{"num_hidden_layers": 12, "hidden_size": 96, "n_experts": 32, "experts_per_token": 2, "hidden_act": "swiglu", "normalize_top_k": false, "balance_loss": 0.00733, "balance_bias": false, "norm_eps": 1e-06, "batch_tokens": 131072, "max_seq_len": 512, "train_tokens": 439500000, "dataset": "wikipedia_en"}
Below are experts of layer 2 (counted from 0) of a mixture-of-experts language model. Rows are named router (the router's row for the expert), gate (a neuron's input weights, with its number), up (a neuron's input weights, with its number), down (a neuron's output weights, with its number) and show model dimensions 0-95. Each number is 50 + 15 x the weight over its row's rms, rounded and kept within 0 to 99.
Before each expert's rows: "mostly gets" lists some tokens that are sent to it at least half of the time; "comes before" lists some tokens at least twice as common just after its tokens as in all text. This comes from a sample of Wikipedia text that the model never trained on. Tokens count by the router's weight.

# expert 2
mostly gets: "|", " Total", " record", "°N", " album", "″N"
comes before: " ", ":", "\n", " by", " Total", "="
router:30 33 75 45 45 67 66 59 50 19 36 54 32 60 61 44 46 51 60 17 75 41 68 62 57 37 23 55 26 46 35 43 64 65 51 45 40 55 45 34 62 55 66 69 39 36 46 40 65 63 76 34 22 41 40 79 60 67 62 76 39 57 58 51 39 44 42 34 74 63 37 32 62 54 41 29 51 62 24 38 33 36 66 61 64 28 65 67 65 35 61 61 67 36 49 32
gate5:55 51 43 21 48 70 36 63 56 50 62 62 51 35 54 70 44 28 76 42 57 59 42 69 44 75 47 51 34 59 69 60 34 51 49 41 38 39 63 70 57 31 73 56 45 29 52 58 46 59 47 56 41 55 52 68 44 70 61 50 36 49 58 54 50 34 62 78 42 91 39 34 49 69 20 68 36 78 49 49 49 34 45 41 82 24 48 47 84 11 54 39 53 56 68 27
up5:47 44 59 35 42 56 57 49 22 52 44 37 38 74 36 63 30 53 41 91 43 55 68 69 34 41 64 59 66 54 50 71 36 45 61 27 59 27 51 40 49 37 70 40 78 28 38 37 26 53 49 38 65 46 26 48 29 69 38 59 53 48 24 51 53 43 46 51 27 66 73 48 36 45 62 51 62 62 68 61 56 25 42 59 67 39 93 45 41 83 66 41 34 38 62 47
down5:31 53 49 65 30 41 50 49 52 48 67 52 47 52 45 30 46 38 61 74 59 28 79 61 34 58 63 56 25 30 71 60 47 45 18 56 49 39 49 45 24 34 49 36 31 36 59 19 72 44 33 56 47 33 28 63 73 47 39 58 48 43 46 49 18 63 54 46 43 48 39 42 65 57 24 74 57 71 40 44 88 54 73 42 56 66 42 40 75 54 51 38 19 22 36 53
gate6:23 67 70 31 68 51 57 44 18 59 58 58 46 50 30 63 55 33 69 41 68 34 45 22 35 55 21 49 51 44 62 47 39 37 44 54 51 59 59 44 46 62 45 60 25 56 52 47 53 46 71 59 19 47 29 57 33 65 77 62 39 57 34 78 29 58 43 22 55 40 51 56 67 35 45 37 39 62 20 49 43 27 36 26 35 59 59 32 27 29 42 76 30 35 46 65
up6:57 62 75 21 68 61 52 32 29 40 53 50 49 49 59 87 36 46 60 14 58 45 43 26 39 55 49 45 60 64 58 49 49 38 75 39 48 45 57 51 63 49 52 38 33 52 64 65 76 26 37 43 31 32 54 47 31 68 35 34 35 61 41 68 26 37 64 37 86 56 54 35 63 43 54 48 37 72 41 45 41 38 79 56 41 29 50 37 70 28 63 84 38 45 34 61
down6:62 48 58 36 58 47 55 68 92 41 42 45 18 44 70 36 79 66 59 43 50 99 44 14 32 42 62 48 48 42 48 74 60 43 58 58 39 42 75 68 39 69 31 69 53 64 52 40 34 35 34 73 34 21 44 51 55 43 58 53 46 63 69 51 54 38 48 64 48 45 68 39 30 39 38 71 39 31 51 56 72 31 59 53 51 62 50 65 57 47 49 32 65 45 61 41
gate7:45 42 61 26 48 68 56 63 38 39 57 53 50 51 50 78 57 63 66 41 30 55 68 61 49 71 41 47 20 56 53 33 40 41 57 45 47 24 58 67 60 41 60 46 64 41 56 29 75 64 78 47 31 38 39 44 77 80 54 46 36 67 44 75 29 66 63 40 67 50 45 50 67 48 92 46 50 63 35 63 51 43 61 65 67 35 24 21 66 22 64 64 20 50 58 54
up7:60 63 62 61 41 67 38 27 44 23 72 30 39 55 57 21 28 39 54 65 49 43 31 27 38 54 55 75 40 49 33 40 42 49 40 52 40 48 65 38 66 58 55 43 39 48 47 68 59 64 17 66 23 65 60 43 49 63 59 34 66 47 38 26 54 34 60 55 53 53 49 52 45 26 34 39 49 71 49 14 63 61 54 51 31 39 52 95 22 50 37 39 77 74 38 62
down7:49 59 43 44 43 45 43 34 53 80 40 55 56 43 36 59 67 53 73 73 46 41 56 51 70 25 42 19 43 45 45 29 61 27 49 27 26 52 25 23 68 36 73 49 39 48 33 64 39 33 37 36 60 39 65 26 57 73 53 54 56 47 67 41 25 69 50 46 77 37 65 49 68 60 57 56 21 69 67 38 71 73 51 28 52 54 35 41 59 76 35 62 47 48 40 78
gate8:39 36 57 24 61 72 45 35 46 66 61 57 25 75 57 36 28 53 30 25 60 79 46 58 77 45 24 41 62 48 70 61 60 69 68 59 51 44 56 46 56 27 46 42 33 25 65 22 48 52 75 61 60 40 42 70 56 62 42 67 38 35 39 59 46 51 38 45 55 50 51 80 41 46 63 67 53 33 26 35 40 38 37 60 40 61 58 84 29 64 83 45 32 51 47 60
up8:28 46 50 40 51 46 61 33 68 62 58 55 18 52 53 63 55 59 31 15 43 58 44 55 58 57 38 46 43 39 61 40 52 33 62 31 37 55 54 42 40 51 56 28 56 52 44 54 43 36 75 41 53 37 34 38 49 92 37 50 61 56 59 72 46 66 30 83 51 50 62 21 66 40 72 50 02 45 74 50 65 34 17 46 46 57 55 50 41 79 24 43 64 63 43 51
down8:80 38 55 48 46 84 32 54 32 79 96 60 34 56 64 38 52 58 64 44 70 65 43 56 19 61 52 60 69 49 47 26 36 52 52 49 66 50 66 42 42 66 46 58 37 53 57 37 48 37 40 69 55 57 36 48 56 67 27 71 36 39 58 56 51 36 45 57 45 59 50 43 69 06 63 71 63 35 38 75 48 52 64 29 65 80 57 53 36 62 76 43 49 37 47 46
gate9:40 52 53 67 51 39 84 59 48 46 47 43 47 48 60 07 73 56 48 30 44 31 44 29 65 57 64 45 35 35 46 38 77 41 59 45 64 59 61 27 67 12 42 59 43 39 52 53 43 80 51 54 48 69 47 47 34 55 14 46 40 74 51 63 49 67 35 57 48 62 69 30 36 33 64 34 69 22 54 53 56 57 61 60 53 62 55 54 38 17 55 70 66 29 70 32
up9:73 54 32 71 62 48 67 50 59 50 58 42 69 49 37 67 38 55 56 79 48 42 18 58 64 32 64 77 55 82 33 64 20 63 52 69 50 37 45 50 61 61 27 58 68 76 34 37 54 25 57 44 52 64 47 36 25 49 64 72 74 32 30 48 34 48 28 29 45 46 42 69 46 55 42 49 37 70 42 75 49 31 35 40 20 60 52 39 45 31 74 41 43 39 50 42
down9:62 25 55 53 33 30 57 51 60 46 37 48 30 56 41 62 58 45 58 69 54 31 42 44 28 52 39 42 43 68 32 53 49 32 56 45 47 22 34 58 56 69 52 75 49 52 75 33 46 21 33 26 59 40 49 33 56 31 88 63 70 39 70 30 48 54 83 57 52 81 50 36 53 58 59 52 61 73 51 38 57 34 53 43 42 71 85 43 45 28 83 61 59 49 29 35
gate10:21 57 51 38 58 77 75 72 43 54 50 62 44 68 44 51 32 31 52 63 34 47 28 53 70 51 23 72 48 64 58 45 38 36 38 59 37 48 62 41 38 83 64 51 60 40 52 45 44 56 57 56 12 43 48 40 34 71 43 77 53 59 34 22 40 39 45 75 50 48 84 55 54 48 65 46 53 37 63 34 44 38 94 64 73 30 53 60 53 48 56 45 57 81 60 60
up10:60 58 65 33 46 49 50 51 31 67 66 16 09 43 66 43 59 56 46 54 54 70 73 13 62 52 31 52 39 41 54 52 68 54 83 29 50 56 62 58 60 36 66 65 59 45 34 56 89 41 49 61 54 71 42 55 42 63 40 77 75 52 60 72 44 53 67 59 39 62 67 63 49 62 56 47 43 73 45 54 62 59 22 39 35 46 42 36 24 44 72 36 54 33 31 59
down10:38 60 22 46 50 31 44 56 52 52 50 58 50 40 36 59 30 54 39 61 76 59 66 57 42 35 59 66 62 35 52 41 56 22 30 57 79 41 54 61 44 72 37 62 70 23 80 69 47 36 42 63 63 31 70 46 61 74 49 44 60 41 15 75 40 41 65 45 37 48 36 68 49 44 32 72 45 14 69 57 84 45 21 47 38 54 75 40 56 52 52 59 31 57 53 46
gate11:33 43 50 23 64 52 50 38 52 53 21 43 29 74 73 42 48 71 76 13 47 40 84 42 32 80 60 45 35 44 65 60 66 70 78 39 41 26 33 61 76 57 53 57 36 45 38 31 56 43 68 45 37 60 38 46 70 36 38 48 63 45 48 79 40 40 52 35 35 59 57 38 64 60 51 32 32 38 21 39 66 73 53 49 48 48 54 37 42 40 70 59 59 68 60 53
up11:35 64 65 63 48 43 42 36 67 29 46 52 62 48 26 79 59 41 72 53 51 38 24 49 66 67 39 68 67 42 67 37 37 46 41 38 62 64 50 64 60 53 37 39 41 46 27 50 51 54 54 52 51 53 33 22 88 54 34 75 36 55 15 58 37 56 57 77 35 68 38 45 45 42 70 52 54 49 62 75 76 28 52 41 39 71 57 51 39 18 51 25 68 44 39 23
down11:69 41 49 48 57 40 69 58 63 71 46 46 37 52 42 23 65 78 23 63 71 56 51 57 53 50 29 54 37 50 55 40 73 55 53 54 17 31 48 83 76 34 53 58 58 75 59 73 45 59 71 45 45 59 52 79 38 42 26 56 52 32 35 63 58 70 55 67 49 49 42 63 51 42 51 45 23 44 42 30 35 32 53 59 48 40 42 52 78 29 40 26 26 61 32 84

# expert 20
mostly gets: " John", " George", " James", " After", " William", " David"
comes before: " ", ":", " L", " K", " B", " R"
router:32 33 55 65 40 60 53 48 53 30 50 57 50 57 67 28 35 58 57 30 55 15 58 67 62 40 40 57 32 35 40 40 55 61 43 54 28 55 38 35 59 45 72 75 25 26 40 30 71 63 60 28 40 39 27 56 41 60 67 69 34 64 69 31 32 37 45 44 74 58 37 30 62 62 44 50 24 66 27 30 26 29 64 55 70 44 52 67 61 36 55 79 66 37 39 37
gate5:57 34 53 37 39 45 48 80 69 68 55 55 71 45 53 23 41 69 62 45 39 30 48 52 45 32 89 52 49 51 56 27 51 47 75 52 37 62 27 58 56 30 53 76 38 41 53 10 42 50 53 44 37 45 54 52 39 36 43 51 46 46 61 40 37 20 19 48 34 74 52 21 39 38 54 60 50 58 15 40 60 77 39 36 39 64 42 42 42 77 58 70 47 75 48 51
up5:62 76 52 31 43 53 71 38 59 43 53 31 47 54 43 75 43 54 17 56 45 63 51 44 23 26 65 69 62 43 46 66 72 60 38 72 78 66 52 13 56 52 70 36 57 55 66 49 35 41 55 44 44 72 62 56 39 61 48 30 31 60 46 45 59 60 88 37 55 75 44 56 62 61 50 22 54 50 56 62 63 38 62 67 58 29 69 43 46 47 23 29 24 47 64 70
down5:47 51 35 41 35 74 72 67 31 32 41 50 74 44 83 40 46 56 37 74 44 46 64 49 33 42 56 32 44 52 60 63 64 47 54 70 62 33 57 72 29 44 55 58 51 63 68 40 32 69 80 24 42 52 49 78 14 85 68 70 74 57 27 45 53 59 52 73 68 51 62 60 44 67 52 35 59 48 50 22 50 55 43 58 53 52 56 32 49 59 52 47 69 30 65 73
gate6:35 29 57 53 46 56 51 32 23 40 44 33 77 26 42 46 69 60 62 62 36 22 47 41 65 39 26 61 49 74 42 47 39 54 56 53 57 30 51 39 38 55 48 77 00 45 36 41 68 75 39 34 51 52 49 43 30 75 37 46 31 36 61 76 63 48 48 50 52 56 38 56 77 53 51 73 59 51 64 65 28 56 70 67 83 68 45 64 30 41 55 54 61 65 36 42
up6:46 75 49 38 17 56 50 58 55 67 52 50 55 59 50 43 61 66 54 40 58 57 54 42 36 54 22 53 53 24 41 55 00 42 44 46 53 35 44 73 74 60 41 34 71 60 15 35 47 46 51 59 56 78 38 39 39 35 61 53 48 74 45 40 70 76 56 41 51 74 57 50 40 67 75 38 66 49 63 86 38 68 37 62 45 52 74 46 56 45 31 63 52 39 44 62
down6:65 72 48 48 53 69 63 49 43 25 65 51 53 61 31 51 74 52 05 47 38 44 57 45 50 48 53 62 53 55 18 63 63 48 55 55 26 51 63 48 56 96 27 48 30 81 40 36 56 45 58 47 51 58 47 56 39 53 31 64 49 07 51 36 64 56 76 63 66 34 55 50 61 66 31 59 46 61 55 64 45 29 54 50 72 28 42 61 67 54 73 53 60 55 42 21
gate7:49 62 28 25 57 73 78 65 44 54 40 47 46 44 53 22 36 61 62 78 47 10 38 41 56 69 53 56 54 37 55 81 62 64 65 56 29 63 40 28 41 75 72 57 68 52 55 27 57 54 61 57 38 65 69 55 51 30 46 37 39 66 53 49 57 51 64 34 76 55 39 15 56 35 55 66 37 38 41 61 41 51 36 61 77 57 12 58 62 47 34 63 46 48 31 54
up7:40 50 83 73 37 16 39 44 50 46 35 52 62 52 53 63 82 43 45 33 66 63 41 52 24 46 41 16 51 34 24 59 31 68 48 49 59 49 66 59 83 37 48 51 51 37 65 61 36 36 48 41 36 45 58 43 54 34 36 24 29 58 41 58 43 18 35 51 20 55 46 41 45 50 52 37 65 53 49 47 43 43 45 31 23 33 71 32 29 25 62 32 73 58 64 47
down7:37 94 49 57 44 24 46 54 39 66 23 50 43 53 41 40 29 45 51 54 87 49 60 56 54 36 54 38 43 67 57 36 52 68 63 64 42 47 43 37 34 36 70 57 24 00 26 34 60 36 52 46 54 37 68 57 59 47 73 55 40 45 34 48 52 34 60 44 36 58 49 72 57 82 63 45 57 70 60 35 64 56 42 40 48 70 54 28 72 35 69 46 36 57 60 55
gate8:36 42 78 65 59 33 52 63 47 48 59 24 47 57 58 64 32 44 34 62 49 27 26 52 28 35 48 25 76 46 75 39 46 47 42 66 53 76 51 44 66 45 78 50 43 38 19 75 63 45 64 10 51 61 37 43 65 59 42 36 55 48 67 69 55 31 64 49 60 47 48 34 47 67 57 68 38 68 59 58 37 58 40 74 29 48 34 64 38 40 49 48 18 68 75 36
up8:69 37 51 66 23 37 51 48 34 96 59 47 32 34 22 49 77 51 69 53 56 33 51 55 34 15 58 53 39 57 65 42 54 65 27 57 39 44 53 47 32 59 35 57 40 49 70 49 79 40 58 52 50 56 50 37 30 48 34 86 49 42 28 47 61 45 53 48 45 68 56 39 61 47 40 36 49 22 60 68 71 29 44 16 72 45 68 44 34 62 49 44 56 20 41 54
down8:39 63 59 34 41 62 75 76 43 47 73 51 50 20 26 54 43 37 50 71 39 37 45 66 17 52 28 34 62 62 70 49 45 48 28 59 71 57 55 47 65 32 33 34 52 49 66 82 58 54 64 52 83 63 79 47 41 48 50 46 39 59 49 65 12 52 59 62 52 53 55 64 52 52 21 56 52 74 46 53 49 85 26 50 63 42 20 57 51 49 45 42 51 27 42 45
gate9:50 30 26 74 51 61 59 19 32 62 66 73 49 38 36 40 51 51 47 46 24 30 07 41 36 55 62 54 35 43 63 48 67 39 38 56 22 45 36 30 49 27 45 55 47 60 63 27 67 73 43 34 27 39 44 29 43 62 49 48 47 57 71 33 48 40 73 53 65 62 77 53 56 47 59 56 43 76 41 22 32 49 53 30 61 42 59 44 59 28 36 74 45 68 41 32
up9:48 66 36 69 64 44 29 53 54 70 36 30 25 64 61 50 64 71 34 96 42 63 58 55 61 42 42 36 34 42 42 61 45 63 53 39 27 51 38 52 71 65 52 55 63 43 70 56 45 34 67 62 52 35 63 68 26 61 41 57 64 56 67 54 40 53 15 50 26 43 41 44 42 55 54 65 65 47 73 64 36 38 60 62 26 75 84 43 53 49 35 21 65 77 39 58
down9:94 52 50 43 39 62 60 41 42 48 59 34 46 35 63 27 45 55 43 47 48 37 37 24 20 58 51 57 32 71 49 53 68 33 42 38 48 52 40 62 42 52 74 32 52 59 38 38 76 66 73 66 65 36 41 48 30 59 38 65 34 28 66 37 40 48 80 65 54 79 26 45 53 45 61 05 39 52 36 43 55 33 64 19 63 68 35 55 47 34 56 62 43 47 59 45
gate10:23 25 53 54 62 36 64 48 38 39 46 50 77 61 41 38 41 63 44 66 64 35 61 56 72 68 68 57 44 64 47 61 33 62 58 70 44 30 59 55 54 42 36 29 59 28 66 53 58 76 34 49 42 48 54 39 26 74 72 41 39 51 50 29 08 33 56 51 58 46 71 54 56 84 75 49 65 55 38 47 27 33 42 26 52 80 63 39 33 56 32 62 57 73 43 35
up10:55 47 03 42 29 47 42 25 53 64 52 71 48 51 56 33 70 73 40 43 31 39 69 70 45 49 43 52 50 51 49 53 56 56 49 43 51 71 62 78 49 47 69 47 53 44 20 51 42 72 27 47 62 53 66 61 28 56 57 58 37 57 47 43 77 80 71 42 38 55 30 41 49 54 57 25 30 48 43 37 47 39 56 54 48 72 47 09 20 42 31 60 23 27 52 63
down10:47 55 72 47 58 40 33 43 50 37 32 31 72 49 66 25 35 44 57 57 29 17 55 34 26 47 32 46 29 54 47 44 63 45 81 45 32 64 45 36 52 46 78 80 24 58 74 56 28 84 49 38 57 45 39 69 89 46 59 58 53 46 55 50 27 57 32 47 42 62 65 35 68 43 60 55 63 35 34 48 42 60 29 20 62 29 50 46 36 59 48 53 62 58 68 53
gate11:55 69 57 80 21 46 44 52 55 24 44 51 37 63 71 43 48 56 39 57 34 43 29 50 42 51 67 09 58 24 67 31 38 40 33 53 39 60 50 45 63 59 62 36 40 32 21 41 40 55 34 75 62 45 64 62 44 90 52 54 30 41 48 32 27 57 30 50 25 28 71 39 42 58 49 57 52 39 23 57 28 58 49 45 64 53 67 55 70 41 41 69 59 82 54 46
up11:57 43 40 39 54 58 52 53 49 60 56 63 84 65 49 40 55 46 77 24 48 80 71 51 48 56 40 56 47 18 59 59 62 83 50 28 50 48 77 60 59 40 53 40 30 58 41 66 70 23 42 47 30 42 37 39 72 24 41 33 61 66 44 44 75 23 53 65 76 78 46 47 60 25 50 63 54 53 70 61 51 38 47 46 28 64 61 64 62 78 51 28 63 39 54 63
down11:32 15 52 40 48 60 61 28 55 30 69 32 37 28 40 41 53 28 62 31 84 49 43 48 56 58 19 52 77 22 27 38 44 76 48 34 49 39 54 63 51 48 51 46 49 42 31 68 48 64 44 81 64 44 74 15 44 40 33 38 57 46 37 46 40 57 60 63 45 92 67 48 60 71 54 64 44 39 64 42 58 59 52 55 40 47 60 38 51 32 49 70 40 52 68 33

# expert 23
mostly gets: "\n", " |\n", ".\n\n", ")\n", "\n\n", ".\n"
comes before: "|", "-", "==", "===", "The", "In"
router:27 32 54 50 36 74 49 60 65 24 41 53 38 71 58 41 31 60 57 39 76 39 71 65 66 34 31 59 37 32 29 37 64 64 46 49 39 70 37 32 54 51 63 69 43 36 33 30 65 63 66 38 33 42 25 55 55 59 67 65 25 60 51 30 45 36 38 38 58 71 23 20 67 53 47 27 46 65 37 42 34 30 70 73 55 41 64 65 71 38 59 63 63 32 37 42
gate0:30 39 28 51 53 32 64 54 24 65 65 83 62 67 45 68 26 35 32 55 75 56 59 40 46 59 32 28 22 38 67 47 58 44 50 44 51 70 30 56 47 27 65 50 30 42 38 32 85 54 62 38 36 63 77 63 79 21 66 62 44 54 62 55 57 38 55 36 43 70 44 58 58 54 62 59 61 64 44 69 54 70 35 48 54 76 42 59 62 44 16 44 55 62 43 60
up0:32 32 31 54 42 45 41 64 58 53 62 64 71 61 46 57 11 54 32 52 65 68 47 67 62 45 44 26 28 42 55 55 52 50 47 73 42 70 54 63 64 52 44 39 47 28 55 46 33 35 58 58 22 67 57 64 59 09 59 90 30 67 44 46 44 48 71 73 49 60 43 54 52 49 33 38 53 66 41 34 58 43 36 39 50 93 65 63 52 57 28 62 47 46 38 82
down0:44 84 37 27 24 72 51 41 33 09 52 54 54 41 60 30 79 68 28 63 61 55 62 32 47 46 63 40 21 67 46 46 38 43 54 48 57 40 51 79 46 53 76 43 41 75 34 67 50 40 49 66 59 49 46 60 75 40 71 59 74 36 26 32 54 17 33 46 46 62 49 63 51 57 50 47 61 58 21 60 31 27 56 51 50 45 42 53 50 63 50 37 58 29 46 28
gate1:78 38 32 67 54 51 46 50 70 25 58 74 37 61 49 25 47 74 49 52 46 50 53 41 40 53 47 42 37 21 63 45 75 42 63 31 10 61 55 59 39 54 75 76 57 23 39 35 42 51 57 57 39 40 63 39 78 60 83 33 37 43 70 49 43 54 27 48 69 69 64 37 51 29 39 46 31 31 70 54 50 65 44 58 63 56 70 37 46 37 36 22 67 40 49 67
up1:35 59 52 27 51 44 20 61 63 66 51 53 39 41 31 43 25 48 67 37 68 42 55 63 54 44 77 19 57 67 43 51 14 50 15 74 48 44 62 59 34 62 34 31 34 52 55 53 40 67 45 39 64 60 27 40 33 41 75 52 46 31 51 53 51 48 51 56 68 74 50 59 53 33 27 41 87 43 27 46 61 60 84 46 51 38 49 84 48 67 57 58 42 39 35 41
down1:37 24 42 60 39 41 33 36 54 44 19 42 52 55 60 61 28 56 41 41 68 51 27 61 77 72 28 67 70 07 35 42 76 58 34 52 48 54 31 58 51 15 46 37 40 47 55 59 69 52 38 81 14 40 28 66 53 50 41 32 51 60 34 41 44 74 70 23 38 57 44 41 64 35 56 32 41 66 55 45 34 44 54 48 59 54 42 36 61 62 54 50 50 24 42 58
gate2:42 57 38 62 30 47 44 33 70 44 73 46 67 52 32 99 39 68 38 48 36 39 42 57 45 82 36 55 20 42 66 26 36 69 72 42 23 63 61 44 56 68 47 67 47 36 28 47 70 39 79 40 44 82 60 38 51 69 46 66 31 53 44 45 45 39 37 64 18 60 49 48 29 67 55 31 48 50 41 53 55 32 36 50 43 66 51 55 45 29 47 56 58 71 42 63
up2:73 44 42 39 44 41 25 62 71 35 60 30 61 46 45 68 29 65 55 58 80 32 65 45 47 75 80 50 35 43 46 31 68 72 68 32 38 54 68 57 68 44 49 64 42 48 26 69 44 40 90 34 59 73 42 44 58 64 55 52 32 32 32 48 47 40 44 48 45 51 42 43 49 63 59 40 42 34 87 46 27 38 41 24 47 48 63 40 56 29 37 51 72 30 25 66
down2:40 37 42 56 59 58 61 34 84 28 43 30 60 64 63 47 49 64 56 38 40 49 65 56 77 50 68 27 61 50 34 51 32 58 60 49 62 46 60 55 31 44 52 81 48 58 66 70 48 65 81 58 78 30 34 35 52 27 50 48 42 51 63 40 67 16 33 69 59 53 44 45 67 38 37 42 46 39 46 82 84 60 56 35 43 84 43 46 43 57 48 61 31 29 75 61
gate3:52 49 32 54 24 50 47 19 66 37 30 21 54 36 41 59 37 57 18 58 54 67 66 47 36 34 36 58 44 34 42 51 59 44 32 38 23 50 27 47 64 66 54 24 01 51 51 33 49 72 55 36 49 56 46 57 66 65 50 68 30 35 59 56 81 40 42 37 53 72 31 39 53 66 59 39 42 66 29 33 51 56 33 52 29 60 54 83 61 44 33 63 59 45 57 61
up3:49 64 52 25 34 37 62 48 51 22 14 59 57 49 41 61 37 52 47 58 61 83 58 36 19 50 46 65 52 51 59 57 59 47 52 40 49 33 35 41 49 83 75 43 29 68 84 63 47 63 62 29 57 58 77 58 44 64 59 51 31 56 54 51 85 24 35 52 50 66 25 26 69 56 44 47 57 74 58 55 56 44 52 67 52 57 38 49 55 44 25 74 72 44 50 73
down3:43 28 44 40 49 52 57 43 48 47 59 54 48 60 51 51 58 65 72 44 59 55 40 37 27 65 56 34 64 24 70 50 34 46 36 31 38 24 54 41 79 38 49 56 38 76 59 47 81 39 52 30 66 47 29 52 52 41 21 34 61 39 76 45 27 24 41 27 59 36 54 53 34 32 43 47 52 27 39 43 43 69 70 43 30 63 84 39 42 30 41 73 88 63 33 50
gate4:36 59 74 53 50 36 37 50 80 45 63 61 36 52 43 48 39 35 54 41 45 31 49 45 33 74 49 67 30 35 46 16 30 49 58 37 55 40 63 82 50 56 67 67 40 26 30 35 47 56 36 38 17 62 32 57 67 77 58 41 25 60 60 53 58 55 43 58 42 75 27 42 78 50 60 42 47 46 39 74 63 61 38 29 22 27 46 44 46 50 61 28 43 31 58 23
up4:56 40 47 40 52 69 68 57 41 73 47 13 88 57 32 44 24 64 53 40 33 42 56 40 30 30 11 51 41 65 36 45 55 44 69 52 57 38 54 41 38 74 53 45 77 53 51 45 36 52 41 55 42 57 42 67 41 42 49 29 65 41 19 29 40 51 62 25 57 58 26 47 32 43 51 54 53 42 64 21 40 43 54 28 86 48 43 25 27 63 40 57 64 68 46 56
down4:69 60 35 48 63 72 54 57 34 59 29 49 58 55 53 53 33 83 49 50 43 67 41 25 55 45 44 64 25 38 58 50 45 59 63 76 40 72 29 50 63 15 69 82 36 47 67 65 69 45 24 62 54 59 34 65 40 29 84 63 55 40 53 49 66 54 23 47 30 33 27 52 50 53 39 68 53 76 56 62 25 54 55 60 40 40 38 36 44 47 66 49 48 85 47 54
gate5:57 73 31 36 56 63 37 56 66 66 49 65 35 77 63 41 65 45 68 37 64 79 35 70 37 58 41 46 51 13 46 53 59 63 34 36 39 71 57 52 60 76 64 74 28 49 46 27 50 55 28 30 65 62 21 81 54 66 45 71 33 59 48 41 55 42 36 63 31 75 57 53 38 48 70 48 33 58 62 73 61 41 16 68 55 51 42 59 68 54 60 70 60 44 55 51
up5:54 12 67 49 61 46 52 77 65 40 40 29 75 40 50 69 50 66 37 48 68 30 50 45 85 45 62 24 44 59 60 54 43 46 62 68 50 43 56 41 50 36 45 26 58 60 56 62 62 54 58 63 17 59 68 46 47 41 53 35 51 40 48 46 30 47 52 41 83 50 32 58 64 66 34 53 59 25 29 20 42 35 75 35 41 62 84 31 26 61 38 39 31 66 41 51
down5:35 73 61 46 30 48 30 61 22 48 31 50 76 31 39 39 46 38 55 77 33 38 35 40 68 36 71 64 63 57 76 32 56 61 40 36 47 32 40 59 76 64 45 51 28 58 75 49 29 34 79 27 55 48 33 60 57 33 55 62 63 45 38 71 76 40 64 30 63 49 49 59 53 30 22 69 52 32 43 35 69 38 67 48 64 54 60 69 32 47 50 53 63 52 22 54
gate6:50 37 69 77 30 46 45 39 60 45 49 36 30 45 45 27 41 73 44 32 42 33 40 20 30 47 55 73 51 57 52 55 52 32 55 52 34 49 45 62 48 21 25 47 31 75 60 40 75 41 71 58 36 64 77 40 56 84 33 39 32 55 46 64 42 35 50 36 52 74 69 52 41 54 59 63 68 36 33 36 31 36 54 83 37 56 61 79 33 27 34 37 53 41 37 49
up6:38 42 57 73 48 51 53 66 39 51 63 67 54 52 64 58 59 53 33 70 53 39 58 59 48 23 67 56 47 77 39 58 66 61 67 72 68 37 69 38 35 28 48 48 73 47 56 49 41 37 37 38 63 55 40 42 17 77 35 58 70 52 64 49 60 54 60 23 67 58 68 31 31 61 52 59 54 43 82 44 81 73 77 54 50 28 61 56 45 66 65 91 44 41 53 80
down6:44 40 27 24 45 88 57 29 54 52 44 24 54 47 50 44 35 42 61 66 50 57 56 59 46 41 52 50 36 50 46 40 46 65 34 75 58 66 41 68 43 35 75 50 68 32 49 39 42 57 50 56 43 37 25 74 49 13 58 60 50 47 16 39 54 48 55 43 47 55 58 37 41 68 44 19 28 43 44 55 49 50 50 27 67 76 39 67 61 70 31 76 35 28 31 85